{"n_experts": 8, "normalize_top_k": false, "balance_bias": false, "init_std_router": 0.0142, "init_std_o": 0.00818, "init_std_up": 0.0366, "beta1": 0.95, "lr_head": 0.00872, "decay_shape": "linear", "train_tokens": 245000000}
Below are experts of layer 6 (counted from 0) of a mixture-of-experts language model. Rows are named router (the router's row for the expert) and show model dimensions 64-127. Each number is 128 + 24 x the weight over its row's rms, rounded and kept within 0 to 255.
Before each expert's rows: "mostly gets" lists some tokens that are sent to it at least half of the time. This comes from a sample of Wikipedia text that the model never trained on.

# expert 3
mostly gets: " with", " to", " for", " that", " from", " on"
router [104 117 154 155 121 151 116 137 146 122 119 111 120 162 149 124 118 100 132  90 173 151 106 141 109 142 157 155 152 127 128 132 127 119 114  95 147  80 138 160 117  81  96 138  89 146  86  79 162  81 112 111 105 143 128 112 156 172 160  91 141  94 129 135]

# expert 2
mostly gets: "á", " Az", "ö", " Mil", " Bar", "í"
router [127 128 130 158 143 129 146 147 160 169 144 136 102 146 130 150 144 132 166 160 114 120 120 101 142  70 125 111 104 119 174  93 124  92 142 155 107 101 113  62 147 109 140 119 149 156  96 129 128 149 158  98 148  87 146 127  98 159 142 143 121 136 150 106]

# expert 6
mostly gets: " film", " album", " work", " world", " football", " music"
router [145 119 151 157 132 151 127 103 133 133 118 143  94 112 119 137 150 124 110 140 152 133 131 145 134 140 113 112  87 146 123 106 122 159  88 135 132 153 143 136 135 157 122  95 103 151 132 181  91 144 179 157  99 131 116 134  80 101 129 102 120 125 130  95]

# expert 1
mostly gets: " f", " g", " ch", " h", " p", " r"
router [126 156 145 137 120 140 133 163 131 117 118 150 178  79 122 139  96 147 115  84 141 130 164 132 130 114 163 120 100  87  83 113 124 157 209 162 117 120 114 141 120 127  89  95 139 130 104 143 106 122 124 120 161 132  80 124 134 130 117 142 112 132 136 114]

# expert 4
mostly gets: "-", "|", "ing.", "6.", " (age", "5."
router [103  84 132  92 113 116 122 135 113 125 158 118 165 144 102 111 143 137 168 118  74 113 116 103 165 132 133 150  96 100 103 113 167 126 118 135 156 115 116 129 164 148 143 122 126 120 139 102 120 113 110 108 112 124 123 100 103 108 117 140 169 130 138 132]

# expert 5
mostly gets: "ment", "iment", "imin", "ellig", "tar", "cess"
router [137 119  77  86 150 117 110 109 138 127 121 147 139 141 136 110 110 119 121 140 145 135 136 138  62 131  80  95 148 169 145 178  99 117  94  84  96 160  93 182 107 156 115 166 122 115 110 121 129 139 106 161  99 153 148 168 142 122 119 162 146 132  96 148]

# expert 7
mostly gets: " the", "The", " by:", " Born:", "″N", " Preceded"
router [124 145 144 130 121 103 112 105  94 141 105  99  96  97 146  93 173 130 106 153 100 126 112 151 150 156 121 122 177 177 119 149 107 113 141 135 126 136 158  77 136 105 149 151 142  82 154 146 157 146 121 146 134 132 147 118 152 120 116  87 129 146 147 163]

# expert 0
mostly gets: "a,", "),", "i,", "e,", "2,", "s,"
router [156  95 120 135 111 123 178 117 107  89 141 139 117 133 102 152  97 130 105 112 114 112 140 103 134 133 122 144 141 123 153 122 153 122 120 128 153 143 144 148 104 118 209 151 148 103 176 128 126 128 161 129 172 139 164 133 153 113 118  58  97 127 106 112]